config = dict(
    num_hidden_layers=12,
    balance_bias=False,
    router_noise=0.05,
    router_cosine_scale=20.0,
    init_std_router=0.0153,
    tie_word_embeddings='early',
    learning_rate=0.00435,
    dataset='wikipedia_en',
)
Below are experts of layer 6 (counted from 0) of a mixture-of-experts language model. Rows are named router (the router's row for the expert), gate (a neuron's input weights, with its number), up (a neuron's input weights, with its number) and show model dimensions 128-255. Each number is 500 + 25 x the weight over its row's rms, rounded and kept within 0 to 999. Numbers have three digits each.
Before each expert's rows: "mostly gets" lists some tokens that are sent to it at least half of the time. This comes from a sample of Wikipedia text that the model never trained on.

# expert 19
mostly gets: " Al", " S", " T", " K", "=", " G"
router:482505520494518453519490491486498503492520512514464483493497533498491525541535536457495449461555476460501557498484479520468490523506501511468489559462523513520495482508493530519455460500517510517527521500502490488494513481518541460498443498475524510494505501487503533479479520526499476479457502503480487513521437486468492479443476514508524446474523528524502499472451504446488448463532
gate0:479514481483530500498502508575521498503464544426485511499501480496488512516490502499483468498490499483515512473473498503442481500505477512430509528453499524484533509491457492456517403499520500517492507480493517429500470473495496478522525535504492472476502499493504498500509496521555520505489508502514477489497500505457506488463466492497494577506492561541471473500495505524484478521522
up0:502502505496503495525505505480509513489555499503494452551506445504497501518504505504469579520493514513492501543490502519522493483492505493496515474498498499534504498474496503503519568530471496484497388556482419550499531500505468539470501500489530555566501502495499503512490494475498490496507491499508507477501456513501486576497569526483503453508500485498529476521489503500497503497469
gate1:481488499439552466518497500471519467455468477504499475511490510517516501539515476485496538496505501502506522524500472431531538503469496526496467520552524478488519521499500490459500472497523504558455483490480502514522507520501485503495467503424517525496499506534479501467501448496505529497458501492508516487514550480488543497509486503541490412519502501460498444504498487482502481531505
up1:505527491474508450502501496499530533443383507539500493555498437533528492503507479499495500509483473458469573503498500455496576508488479499500453531506480490489507497496525505500559486473500520577463496493469523565496479479512480505501485499500506499510488506508497503488475482492501528498482506473523490464507500551495502484498503501531527497479455507496477495499507512481501482505476
gate2:554508502511505443487499470509501472516483506499535479470529505527502505512497504417541518509510498480441507525490452506462485497511484458488506478499534510500495482501500495511482514460510467502527500502432494525529500432505475489498493479528500502495502527507489428461512526501513498501486514458511517508498498538516478501507492504501562516500521514500498451558473516543443545516496
up2:503500464468502509524501505499509500495503499501479499557485529499518517502562463508474510508489496524578507469443513490494516492492544523527495484507481454506518436523486510457493494542551501520519491478542506510490458501503521494478506510486509513500464503499462514511527492520516503509509500495467501486456498513547493499495502478453459489502506492494497511527495511512502501578508
gate3:465492548496484501478510493499499497459498544558508491428501512478492507498494494508502496500496491520501544506515502501524542441500500498474499503472486493469495489435552484514492543529490515541444496519499503502495535511504555497490472550499476512512509495472492451506514534512459531504476500506513534497496454512495479495530500510462499505501482500542466501520506500497510530528468
up3:506487534476500500552473480512494493499501500495501501489510503473498499502480505497494562525500465533492491482480496517500495479492502484497501522465489529501448488461472479495513509501495518521478499488534494504512520491531515502496487519517475488512498457477504435496490517509443504493475493509510440523490542542509474499502501566462510487494495512502495497559502474456495523503468
gate4:499489474498528498501457502519524454509499492475500502500492515496499498497492471515500390478499529552500496503507500489524509475502516519416500525468474503498477513515512527494493532482502517424495497526498495472579510514510562488474495494497500503542500488548505478549503520503492493466534518505542502496495511503503484517465470499485564496505499508504519510481505502498538477500516
up4:517501447510482501494500496478475503491544474499471541497500534512479488489502549526499537504497500503503471496507509510501498515494490498541498477503471485512496500460496482510554498524500501510500483499496530500497498473494477494494511537498474500460505501507484513463488491494519453498507506459484455502491488524490501482480528507553494498480505473500555492476479519468504528500498
gate5:445458502516474513502491503501498542522505491502503490463474483500499517500496497494499534499476486543459501462511457505501508533485539498508507486484493495492486466510495530498502480477502456440559499500504460536453480486495502527473515500491519501516505515471498473505506517477537485504505506520503490490493468496463504467500518426510487486496522501522525473526502496504509424491490
up5:467457498499508500504493520497499521516483480512489516481470488506495485514500504469499521443500502527499523463505459500503530544450493483473520474433491481525526498500498532462505479450435504473515499469494412517484477495459476511460527520491570521507565491491494482459511499467525486467500498479485493501496489511477499494524510444532454499489525501526499480516501486507550473505505

# expert 13
mostly gets: "′", "″", "°", " ft", "6", "7"
router:473472487522533476527514531508475469508520487499489544528503495512507485555521514518474538502471458506517468483557511521463531502467501492499512485495472544488509539569484470496495505482498529497525499483487541437550486529535466498492507482486509459521509499495482484478539509488491542504493521512546448486492520508490482476484491526486499533537537502514476534520533486496522504492539
gate0:526511485503559502510490511505505545581467493525546509505493453504498504507514488490497497492514467504511513506510525519486526496504460459488503486500492493563505498495484489508445494511490468473505485507501500528506468507496488495547514480532513478557560499543560527478507426517483504521563502517562454496502456473496484520514503533484502565517534485507505507491521529515507494502512
up0:492466508476503495483547477483563459438514504481496500418495492498510498515539503508498466508477475490501490471496487510524484489490555531531500486503498517492500497503499498443527497497499505500488522502497470474455586515495499498453504505505459500480479496404461485498496555504505494455471501478512496500496551543501573504504500495506567491495501493517495476535493501502483525513466
gate1:452480509486501502514524498497578523528497511497498500513470488499510482497501465519584499529506544498504503474495493500499431494513450501497499501451495448540507459478501481511544484476506483497500501527456518529542495505514497459491517472475527502504501503459516464494514467500504514506500500488463438482491501515562530532570512557496497502540511541505529517479484501515493469475534
up1:499500501503512499466498491497491483502509481499507490475524467538499501489485487481413502476469472502476477498505512483544521484452524512506501521607500514480492569499478518492512497518501538507513499486505496462439503551484503503531458518494486500495483500495448538471487488485470493430495496511511498502507487502494496494445490468505496500438502497501494500518513513468477500498483
gate2:513488489508486499489478494511482499500485500492505516505492497492499499481498498477512462492447501502497478500497496500443567502505508488449475503482450500510495502460471502496501505500493516520499448502488576503513457484565508488467511519478461505483498505498486475513525533510480511538496530483489516484495451481470492491499532500521463518503468496511416510491502491535508482503560
up2:515458507520506507585512505505455508471503506480457510447535471467510491549515499500477515487502499503546519506505491509494460478488500523562500491519490501535518521513494487495511470492495499492487494500534512465464489500504439500523497456471511499435540492500509498553448513500540497503464502498503498496521550486500537506515501514496500496470513482502505496502485476487502545500502
gate3:499481507508513530525508501506441464479459477500490500468523507525446488511560473501487502476511489519491497492504507508487465505487528501476500518462548447469510525455503466492489528493495494495532501535482491497526476484501472471497480498463497493475496474458501599524582493516514481511526511498522509498507494465522504451481454497514492507531499507493484524455520469506515524509482
up3:507508508535473497481486501500566498500498537498515476591456485521563472503467500479522499506437505477460503504496532505498492494532514464490492452518462483502517481565510542508502562481506497499500499474499509502496495531502499549496502522498505500484498493578471437529484482462462499496513457492498504502500503499487508522535503511500506490499498443516493508520493483447500491505498
gate4:499501489484513493497502503520509491460514496481510545490516506525499468472500502496486480481518497502499487518499430501547520502468490477509501428516501497499472509498522463471500494464516515523499502530481500500513510506512484480543513521476504487496500502502482503466480520498490486521499499499501491497544550446514444470479482517528506545497526500483516502469518556521505478431522
up4:443419489513498504496595507525484493479482505457477460507524498498506502490482506478468500497529454507496525478474501505486497492490505566444480524484528508505485526488517486501498496507503568500500516522507520521496523477540496504513529537486490498534489535529529501495535527499448500507483511499481503439499496452506487513474505506504532465498504507468513517505505483510487496495526
gate5:512548496529472496496478492516505519506503490488552477501543494499550488522530513502515485531500508507477496488495518487551502503568500554502514515540502500449472487486488492459499506527506510514501514479511542471503485507493500523494497503454501470491507501502504437502516499489533465551526509507496500515497428458534502485503517505500576466413500548514510533504509491496491505467498
up5:503504494510501481482498491507509508540535491504532499465516485536533485498544519499565495530524512514451499471484534478507500511558517544502505531547507495473499497485494488457506501536515549522517496498515535494497477511490498531457501502484485486500501512510499465498505497464540474506531489490516503502506408451518482494502510503500531466441504507507533497540494488487486540498510

# expert 1
mostly gets: " was", " he", " she", " who", " they", " been"
router:498446468479471508479489499455486458522530461513508522508486515509492508512516472487479468528483556486545504483538490491481471544539512491497539516515492512491533500533463514501464491478527456478494530486502517519505490530503504469520510493487512495480521485515518481540498485485523490491481517494501513491472511500476531542482540540506510505555503498516566526522498489439516522461551
gate0:498510541504489492516508381500531510490509503511513492509499503535491498511499499491419457490497536496495484504509491521509467579502508500507476502502471451501499500517522500526460491501483499464484524504538500497521509474501485500504508540503468528509502492538490495504492512488519524498508508523500508492521514498510498499520478496516515467466498502409498481499498518505563482489498
up0:478496505500514497501504471499565497451472490497506484510486546501477456501493451500443495507491544487490537550538494510491474500481536503490495502502485476489523483522495501530499479520487499498474514503505504496469496501482457495502500497509499509500499475504493482516482510494491527487492504559502535500506591477510480507498493452528508453485494517454495465475475522487494482501521
gate1:475500470499501496501502464500499511499493472550473474502467509502472501512496437506501500489487499491457467502469500507510536488456461479502497528495503526517507492488500518505492513511541498535499472485512481500508516514578553512517495526531493508480498523549520488474437497553506489535513525495527565522498490492443506508550508501519478513483508551487503497449486490514495500461569
up1:431491478500503505493527501501489500504500455500510476504482523505498502503498479503505510470486500522502482497453494511503535500479427485515481548497488506517507478498504538487465586522538499499510497519487472497483544506532572505487492513520504502458513533455504476453491485502517500494499497494484564559483486494473501521554512503511482485479515500464475494403477492499519504500500
gate2:491490473523500462487515500440479489473491480505500485505442500488491518512452506505504533514506516550506462492504487476497493475503509494485471559476493507534475473510531495482532540505500518510499500476501492514524534505548528474486456541501453486505493476479492503490501503473505499496469412469497484497550497488503477499516453535500491502501500508436505536451518486491507523445501
up2:522501539481511503499503499499508516517475523484499566520573480442514480441501501513503478524523494499490541502497506506527505522515468527515486490518516525476527481501501488502450450499430498451500505530512504491519457503499483573524563469495500500522433511507482515560480500511526517481519553503517481502496478500496517496464515420515492497497483498504469496499457497504487519506531
gate3:511482508500470468484482497485496480573485485550511538428489517500460505530499477457478506580510505500505495502509471464495474513505524494507487503504493463483508497463512491472478507506531502511494490517501494497474499486490496500504496622512520507537473549500500491504502508488500583494523481522518499504516485510496472490439401508521535516505509504483486502517516503498493499515545
up3:490489507501545511502505482514498499496523494443499464506501502496495521490508500504508504502504498501462505540505520511485503457499497465501455514467516510528514455513497492465491426495464505509487475502501497506496513521502465503477498460550499467502555478605517538512518493492467444456461529500547514451486550560520487499523575484505521528475502495489500495500500484501507494455481
gate4:514443555419471506524504484464483500501491498462499533508500547500468506460517515480469479544498476482485496498493478501499504517490511540519487498499526444506497506489523512526499499512445510500507447523497500495477505491537497498552495498522509498496463491507553522484586508536503531495513459502498527446512547473528497500571490494499505538453483468558499538536530499523501484454509
up4:484417482479493508512517500482465538508490494510449454497461527480511434433477499501506496544484478519504498499500497500497555499508522515524513509523511474469516499494492500493513455507501479459509502519429499483477481528477500425496501504505496467530506502492502516485550451500502571505525443466473499517524508506532513508459479494484493493512477512501512488500488492482484525505518
gate5:457505495499491524486468495462498474482472499503500507548467508495543487476517452530490486536506447574498517529479520498478491509517506465482500503482498492496481522498494471506529497497516481485498451501517516522503493534499493554495573501463496496504492491509494474498493501459505483464556529507472490514490485511446494543493482504487554498478449500507479525495505501456492497504500
up5:496500479511516512536537535499499474518533495480518494501478508492505505513452563495514518473511504481574495484469501492459505501512500500510456499500470484483489505474484523476492511490496527542496506453475499532523515445472507515520492554499522503442505483481520496537521513495494499480503495511501486453499462467492532437517434515498485505499491551504497442510526491530501475499504

# expert 25
mostly gets: ");", " Coordinates", "-", " |", " –"
router:521471495452504498501515541444464461494519481497480497533490499495521539486554482550499500487512436494505499450502513489554497469483482514500526550540483551499498530499486518470448490515492536527539516471483480487482503507525550524476490494498484514471472494496496469517515449509500459463501505527516526510499524542505529498515510514480526478521481504461474505490504512515492523473510
gate0:512505547497474554500506503493479515501481487498509455458518539476453516524567462495449508512483493506483505464492511541504498479474469449504469561466502499503462450547561496471546478489491501543469475500501524560501501501490537514499497486498499489527490463492520492494509500513491495520525504514537485486506489501504512500506501532566494527500499493481501516449511501520497508444514
up0:474462489509547443501489501503520492503508536500489602496488444519500433498477526487545495496520513497502497521468457518455507526495505508509520480498504506461512523501489511500459520516514494455524496504504462491475505556488421479501493500503507504475503500527480502501511492496520504498481472455495503542502509538509472510502497500473504488496504513529527488514504529484507499550439
gate1:489501539498499500500480564471500493501480518481525541462453519473492515535575501528477488486446471497495446454544479433502482524498487495500469498490498493454470490494470500509508495477495553506500510547489481493502508502486534479467505518486484455570453526502457522499531496506517510500509501502504573497551452505501503497473500505449529490510484505499499525501497503470493511490494
up1:490518498500544513518510521513497502437519493503500496534503489518554503468501493481504499445508486502520534539514478480484548512501510476465501501544505489523528504504482464514500530527500478453497473435525517517454469484514495508506510495524589480421494472498525447509512537495518522519496494506494449533470499496492490525511503489549447492471497520513504503512497507499499502506529
gate2:499486548491537502501466505529536533467517510489498457521491489507500558476470505477495481545500507520485514539499503528501456469510492510499515493486527481505495510501484458500501493497529552485564501506514483511501509515504499524482516461539521524462501394499432490524496499495498500511512504503455487522493535489509462523469466500486494498481480491464531481493479534515540458502511
up2:517517496506508532528537483475451426552489492509501519483499536517485499508492502520506520498499464490512493459506501516498531570495512495505468502542457540524501472508523550501499500502477486508466509492523519476499526498504500467514487529499460494524482535512594500503492496501482524489494501495504499496494493490501558512522493539500483551534503534532496510502508489476487512498495
gate3:523520502482498552495526513484499519503504513500503503503504491543500498467519490510473463506519499501482515488468529516501507500501479501498473499414511498508501493478496504474504498468520498501455508500491520515459438500511520485514588499495504538505478493507487503501459497451477495495503526497528490462508461484490531495500506486485467558499534501520488512513507512503493498501487
up3:499546569483491511525547504505512523525479496481488491503511472598475490470502498535473467515545517532444501462403533508499517504487476508498447487430507541501500503490500521504502497463473557534427483508490535497486503497496500479506540513492540535512497517540513498465501504472421462504522521466532483497473492476483557532514503513493481504484530506498448495513512518508507460514487
gate4:495522473487516522502536498526474502493496516552480493499439466517492492503499501496452484475441497505503501443518470493498494495495486465459460444517471496505497493535551500467499496488480562421501500557511490500459499488502485501498516487524500487517486484465481468470492508506496495502495487500540536449547531476497503499476451490496502427476512497495511549495509494510542532498509
up4:500457464498469506493503566489502492480542474490523486498493485508547514496482489529500493478485465474506569503486468483498499502502501489489498479497488495522507504445470482492510501536494511482490451481421517519487497509509515511498485456500540497558487514518502490489484512494498487500490506543508492514516527525499432490469501463490497526502501495505491513508506483498485488512450
gate5:516500496537508532484485501521510481495499536517514510499483512513558499546492501533504527494502472514488441507478499492507533504474550506512397502467460468500501485506494497532478485554476509489505501499472509509510498491509534493497515510487506521500530487499486443501498499532518525504436494498496504520452419530548495507477497473470499443478489503486502494480536476505468489492498
up5:480481455466472484504513505479489531492499481546492482484495504507499502439473526444509490507503560486529533491501509522496508504461484521497546511504536496495495560499549502485507532497559487500487497503500463517532505522530460492511506497522497444505489467486555550500494514476547502497531489501498517440533548498456506489492477559503482525498501527519496522503474518493542558499515

# expert 20
mostly gets: " has", " where", " have", " than", " when", " there"
router:507484482494481584475515478502480461513537490459554493533528520524507517518492485501494540493456510482535519496535499503498471495503479494543511470496467544505509497478505481539511495477510516476508533515519503488490499508501516477523498501443535505467478471521496508543462562460520541465552464507520495503558489479480495496466511535514510589477478528523516479461524503523541513465434
gate0:460490564527503541483466501514519514497511501477492497504498501475488503499474488497479532496505502457444504503502502497495499501533507515510481495478487510500501509547510497528485489498507544542502500456488493498509459594552455514536501502493507493543512508480551494514533415522478499474483522425489501472524497517496448515510496499503507500509501494481527493532508491488503500484495
up0:503500495498503460501503528441501483509526541510471500506507476451527507566535523534541489518512503538519530480506477499502518528465501468479498504490505505492501526437438499507482502506508452491514503508555509512470481483518526478476456533491507489489475474504484491449518525429521501506480505518502494501499501481487527472488512521516476536529502493455482499478397525504538491485490
gate1:497522508475499538466487525513496502496512483485498503503506504488459533492494492501494481573518500477496473480531519504506494559503499504525493497534492497456529496488488507486532500509501521466495510561538484554455500502508540518497564458482530501511448506494450521468513502474494504508478536498502480498516494475449551525481505496492497507503524499530433521501466484493508481499488
up1:493551513421581467504509525501524499499499504513496496500503501502514497489502524473522508520506500466507491500479471449487514458499503501464526471505524524490513472527502485526523480492472480515453478456497497475493535524504483438542491470438446488513504532499509526502493469506475507525503460508488503500498485480528500510469505484504432516519479488505533494527468502511499487514491
gate2:492500485498492502438446484510499553501499501485500491526440500509492510500501455519526500489507507500523511506511527493497524527500513440536499477499489490492494503516501512532488492492498497506562460470474507472486506502520513557521547461511483512450462518538471498500455502503552501567510547482498502495440482497515458507513501500508501483497500495491485495525529500500454454463500
up2:499495498483531503499472485500502495509503472459498501506491486501483507506498469494533470538507507521498508500522498485495500516521494506520505458511478500518465528499528506504515495474514443490539527491502484470474537526500520572544577480500481505470483511493475468513494513499500467536471527498507535482482500494508501511472501498515531521481490485497455486503526503527492502504474
gate3:494453498447549502515453525461498476496502522495490518466505490513472472487512502480507518480488471513501472525505500512502513499500497492501422470477504508488485500546498529487479506461497501502493503493509502529472465493514511500490499466463480491546516463503486507517488532481491579507488528548496500498494506487504483513518510531440465520495543497523529514478511501524505507499488
up3:529529517546502497501526492502500485482495490526495454511432507451532504512489452499501459498506510521495504500503544546487498486541491528500543482523503488543512511462477480494539494540495443494491471526518550508563499465448503497495510544502531502477499501500500515493499480498519479500503489499507495510492453507471501500497476506524568496499497503404505496508512501493475502500500
gate4:459501466464471476508490492504525464529482447484487528500506545510478490490532548505531563501456481500488500454490504473473518503494492500451492502548510501493506543486485493491479506512550469447512468496553476474502515498502490503503506519543563519471509539507500513493511501516533552515524498523489466498509514475497482448485410520542489467498505491530462498548496497499537486545513
up4:501503441471446500542490454543498492589474408497486519477504576525495508498511504542546508519459493480491491475477503490445530509488525488479478460556501493519500529478501479463474511482536491480526482488524491474503510529467495493529476518523535513481491541520500509530498498485529571500506497548500463514525496484491478483491448546511463472491500502539501487549521484503528466544496
gate5:451505468521478495531529490535495498555520503508505518475497481526504501499497509501500505512469504511497451500502524550478490559501461539517458488545504501526525511463507535495494532510567504466484514518442501443500502496504503523506489503510521470483546578482479525486518529467502485478540493501525477477548507464521506494496486490478515526519477488538524516532468520502504495490532
up5:559520512544540524476523491536499502504513533501455452506508503518501501503492500495461494499488532495490504487490491500482514499500456506529501498499510466499515482500546486472510484486461500501533450510502460506542518500491499477498504511466527557499518521457533520513559479504540495497484525498525485524474502505433517517492530475462515483482484509505499500501500501463492491523501

# expert 31
mostly gets: "---|---|---|---|", "|---|---|", " Apps", "|---|", "|---|---|---|", "----"
router:471527482438501518496497515471528498498507506455484530518500495473484530517473509468493477468544495562496502470517507487532453482528533531543491539505513470484482516515499444490523483482526541449558491492542529492526482483523478451495484500455501490493529537477476514480467511498518491546510488535529496519501461511549499536511514523492541467500536461507484510487483466502496513519490
gate0:485493513501534493500494529504498501451518499499444440504488516516484514493510499499449479472536499508528520525498550445502502444482467539530459479492519488510500518429503485507480500495459500474505501493497512510514489489528503486500578518497534438469549511508519527516446492504508477487489600507538509520473499499574494527504494524501503497520517503486515505526499434501502500497490
up0:505535497557504499499480501476508509523469490522502500471450500486512524462465505497494555501500513499484497480486479505472496497452502460532523504496488546509558502548462551506499514518554549521506496530484502525485472499496572521494490479503497512499448480504514467484522475611492497497494478493503504498518500503464488460500443482493422497489500520517496502487520506543499496515503
gate1:502494504527510507493502500510546535499489482494515550505483494504517515482480480534483480502497433514466499500500534539525483453483534489476482417533477506503513501504538500496499489508481494480501506497500504534488506511490494549501500496503519458473492513495469495514519433492473461484490586503555488454417474503513484499500495530542492447500473556470474525474522513482495481488500
up1:515471506502492473510460488580509487499525503458523491487524506510505501480492499512475504500419497537521507584513488521544486501492506493481506476531491496495497501506557590497524460521446486499504502470507486507517507496475494514504525517500502482471402503515484517489471494504498526492499531500508496483512512501556455561485498502473494524540499498446483515487518509487501482499532
gate2:506557486505532517495493556508516466478458499518514482483500471500472501529464538517499436502440538481515491413495559513478455458497479479516488498482498482485482494526463500499501476488492508457509502523452492543536467501504500505495495504499489496471500501509475551482505500485545485513499488485455506523490535503503496486504502478532479470521504530500500480502481482532546490526472
up2:477503541503500527545499495486435456466467489504531489516508517533547534522464450563496545527455482498485470509532487499545498492500482481501494499508587501518516494481500487485449509469496505514537508512495529508501496506510500493507547497489493501543495521546500505505505476472467492505506507504496535514575555452429498488475495536520482507505506500535449522469494479498558474544499
gate3:513476510435516495501507531481458462494509495482487500509499471495500447493463548497489501496500522462504496519507476434536482495474528558505519485485466466508523497493444499512495499500517484499465508482509494497500508499493520493475499500520488523502484500485499522506477480482466489465528501492498507485467475505534489503479503520493507477524482509495474519513488507568483483500496
up3:505497550499505500517492526497480512522504478465483504551493475476544484488515517499508484493444507489503499486498550484559473518506520572512489494502459467507499498501507503499492528501502481499430499503512550482491514501464495506476499467515501508486463519511568526515475497498455498499503490492491499502499501526501502522426515500500504466446508518483507504529516453563495503523545
gate4:496484481511509516524490534527487468482509508578495475508490507500506503486512503549502561490509523502469516483565494517496489489569469500484565502419497502538476497541499515542517495477519496498513453492464426506499482445494487476506516495481524527513482481494477529445486501500477505488515482498494535524497494503520507505505523525579499490493493518498479514514540464568540518541494
up4:465543479480500492487481501504491498471481506508490507552503505526529501500548508478479498508518510498483529506500500508503471501526531482488505527506488502544474472503492501521501470456512490433513447527485457498534458470499492501510535512480542478496451506499488492506499525558496502441497488495504491486498502504516507494498525504545481514505548502480495458464568485505534503533494
gate5:499547500548449498504486445501540493496471538498499422491424502500490510519504500517478505508514487501522476498503475500530549529514556542500480491488512521501500502530504512496463501502488496500517476508495457515448502488516501457503525450499497523502467503482507438513514522501519493506439532523505521471550486474501506465518457503500488504454524475502484500467491498516530517505516
up5:494512486525414532481461440508532494530465523483511478468476498493463499516503493499508501502498501506499496500484498507531493520501561502503480467495499501487521497512486496474517507491463512474510496503486449508487509498498501448486554451469489593504500484501514465502525521501499491505461500534515531458487468503495456496509481505471503474412529493475496490477501499529529501509499

# expert 10
mostly gets: " November", " January", " October", " April", " December", " June"
router:527473476490513493510479493491464519525525530487498519459472490500516484503440506483486519535509466501524530499463486539519501485507522496547547503507531473471502525542547486482562490507509511496505516477498493445507546516499477515505501455484458491481461505486550525510508466512514557521472483487539514444503525497473534538496501513496549512512537524491503513482497530487487494490515
gate0:508496512502549499470498502503482506522510504474496490472481488504507484504486498521502512522557500500522540486499509486472458548520525496501516508469496526496522507480494500491511468501495507519484494501476547515482498506495457498553466476491499487499497503500472477502488564504507490506464491531501489509475506464511487565499472502460488539497549501530498526485491493530506499510503
up0:523491492523507482499495490497501487466483492485498463489500516441423466507501482501502524501546538503505534512481498514501486510531546539507503566496503501494495500586477484488505503512496511518494534501495507510486496471502492507522444478513430570468505547513493503572538547495484486551485484518481436481545500480465520498485446502505475508519490559484500480519485503491501506486507
gate1:496516502530503498548523517502507494511505503485502500511516501490492514499507495493504508443514482545500487504526502527507497486491506507512453529511471478525502500477477467454517502526493493505498512489477498486493499510479493521475538456461467498496518502499499522525498496505448498507476500523543516583519536512507499526560502474512500494509565494517474502481502537522520511498495
up1:496503525488463489461503470500503492514478483505457525500488498494501500497499485520475492530498490485479541511471502522495498489475474448492529475503508509485502461527517536509493506443509500475505500514533488525469514505499516483503448515493516503506523461499494503469503516478491488499522499493527441430456498472492499483482482503449497497502481510493530489530474478543443487503502
gate2:558500519526520482500488501532501502519523500523491493485567503508486531498478462489510490526491508465513520499497521505493513544513506496496499497520492492494482490498487484493509488498504516581515497552482486510496516526541564503497482473473508517516422500492475490525495508466536479511490496512520512500503503501498522496500493498495510504494488487501498524498507514504487498496494
up2:481495500458476506498501485474511502491500487499511546503453485477512500519538539546479511491553493531461494510507486498497491500496489495499503530467499534527530506481511514500426534493500480496470503496565550482508491491464446500497500516520499480498552498495508486486496480541494508499520506502464500515500495510505439493501508496457506494517508501493494485468487498498510525524496
gate3:467495488496499475517482498494515513494522494500516486494498523563440541515501493490533525500535495502502497502510482516485517502501517463496500500500572528517488457507511507500474503497470506459494500507512496491523499506534481522469505505461508517494522484496569501501418504505501497523454505507488513497492532494498499499497505519483536546500490475487443542443517414475485500477505
up3:508503512492497525477510499560493490491499505495510469502495498500530478442505507562421441501475480477503493482495519498528505532491505531500504487485495532486484496458504487488505497485543500510493471495491436478444512491438535469502515470514504506508493510514466514519560504501509513508551480488516506491505493555510499494455443476528482450540498518515530510497483532501505498500493
gate4:505491469504510548482515502506504483537513526529503497515489497505505477501475500479536525521470467493481494474510474535513438508508501432500514478480511462506466515561496496515486540465494495528500511539513484448507500500459497495509502501519499527500516537512551487422530490528513500529589543453480505552490495516512513495496475494519509515486525497528486498527469565502500474511498
up4:481497500503502506476511513500486492543495501537468501497491489520506468502469471504545500490453448497489499480480503544499453510508498466524546442495507509498496504519513534546488534482492506465487534507496444472494509525524536537530517489509544500501506468512513493499511502499502503523557532474491503523502466534505487563496468493504519538502579533524494501515493515498508493512479
gate5:513425499488507493474493498519520474533478501499510494485489500512501488484483526489497483485510506544484501488495405510492508481532433502496505518495601505457543474459458505499460471460498501484540453489467510501465534475517512534541532493481502508500489464513506508535497485501528494508489463496493482415500536497484479510480490501500502501526521539497477488501494525503465549494480
up5:510559511508501547514485512491496443496499501430480530513514523450454504502544472508501557491465483459568501576455516522511480542498494523501466501499488428518493518507536498504529498526492458492511496536495482521544498558500483497488519499457512499519491504468491500510513487452502508525504489525500524514497485528504514535489504513472502490451468481486486529501493498490514479526500

# expert 9
mostly gets: "P", "M", "B", "T", "Ch", "C"
router:457501493474529491473499519522508522505504487513544533509512508491480470524512581477518511501483476422501521553505516492553514545493442490510501526458524481488502527496474514463535524515528495484549524471490470483504461477473519505507483527485483483438507491518512466452510496506510512513468493460500490473473490498505485499529502514522484494492461477550477514516497509473501534522471
gate0:495504518485521494433495466494542501477458508535496460486489489517509493448496459523470491491465515541538509508499508511496563512520491452525469495461533527510497503490510499474526456487526493544497499491470505497509488497530506464505472507503403500506524535523508414499506503526518518502507468498501508500471480509505516474482492499503496498479521504539481505516510464485515442482510
up0:505502495448475501498503524508537490504497495491491520475518489501543497499503470504530507498525508473500505520500499489487498500480512505515476543507463445490497500495501481504520458474500496496497474505491513495522491492542569520487515521462545468471496521512505522452496489474490495480453489529510498495487501475497513499469480512488458522498491499462437503503502535537502549500526
gate1:490490525502522558463472499516529559520517507496442500500535504497478495498505522461513499498488485420529557501547468492500507529466480535499496511504499500496490523516516496495500513503506502493500531503556536458502501512502501476493522479506472463515479518511555449449516500502496500467498458489480473495506502522517470513568526485456478506488498486501500562497496501502481500490493
up1:498535552500516514509494500484511491476461503509502530474507502498514482507498417497548518488474474477492549493462513460512490496537498412478493505504501473472493447455501486554493499530507483495515492477517501507490508468509514489500488501496493496524507454502500494499522528495495472434507481478489514508558511511429469483524498479519504521519453504510500495470505503511481486453499
gate2:506444505479531522487507520441533498514503500500503504498485472487509501495486498496543500499494558511508495476499566502507523490499497505489487487505470472495515505463498522468517499490521512519499490506469543488488540528463492514476504501499511508487528489524502500504536443507492497510500505512496473458498491491489514545521515509512498502466467493529531494414500452445547507474471
up2:407487504512509500533525505496509416533519537475520472495519450482507469501523485491498479518461516516506451501493532489544499490522500472470578496499460503470498513490500470490500487501517452493500484541441520499468507466501499484506493498539486479473529501502527489551484502538482521506525517513502498492517509499502505499491516496525535473495500516512502499501478501455501498441495
gate3:500525509484544466495492498490544507477502506507538502515502463500452491517503500480472532496529484490505487511501484467500498541495466459477451537503500496505508517487524445469504492458501516522487506487519551491498492502508488508496497509487489494565450501521499499506508479528495484540493513527507490474484482503507520504550522552496497431457494466519502498501507517463498498488566
up3:500499500514452541499522505508446489537492482486495473474499499503506505507512513531551466519513503463489486473506499510575508458459513538565538494502504511515499488503461528520500506493497484498540486458502494501473479499480501508510498505486459500495504510481539502478511556492500521486510502446508486465507563535470493515469494476502487522495513498469494503496501498536497534500485
gate4:496492488498497501503499484511507489502500491548521475497495493575466506486502461539498494517426479504482527497487435490504494460500494489483476583489472470499533476510496536502495490548553475500489479452501507511510481497508507509559541509447509527501479524503511423503521513492506499502510500491463442409483461505472509457496505505498461503492511557516493492501503468499501501512492
up4:490555483482450497508504469508509443458509506522514495490487510501453462497492440504501482565485481476479529497502499498518464515505502483488504558488477502491524498502495492502472492515511494477422495497503508535514503479497515518502542487457515557504500515462506488483529543472489514485501497510500439493472498500507491486488501537534508491490510507510507482498487436500539496527504
gate5:435491476502524502411515516506506500498475516530493498447481512500506500493490501509561543541521476486487500505511516495520473535501492546494480437492469481513518498493500499498530511499567497519521486503496440500498483496491473496540522508504449516475493439499533519490528486509489443495482494501500453484510526528503499505487506468493501500494491504499496489511503501480497494507460
up5:499489500490489529474532472500483535537538432502548521497489548511497500500474494493500465499438529471491487517502559525499544513524510545493478516491527507496505503512525499499498466507503525523501462497467538526503444498492509512502498543494447556541500458526459510503482500503500501486490501495494486484472506489497505484496493496526576531555507470487484477504465453496513500478512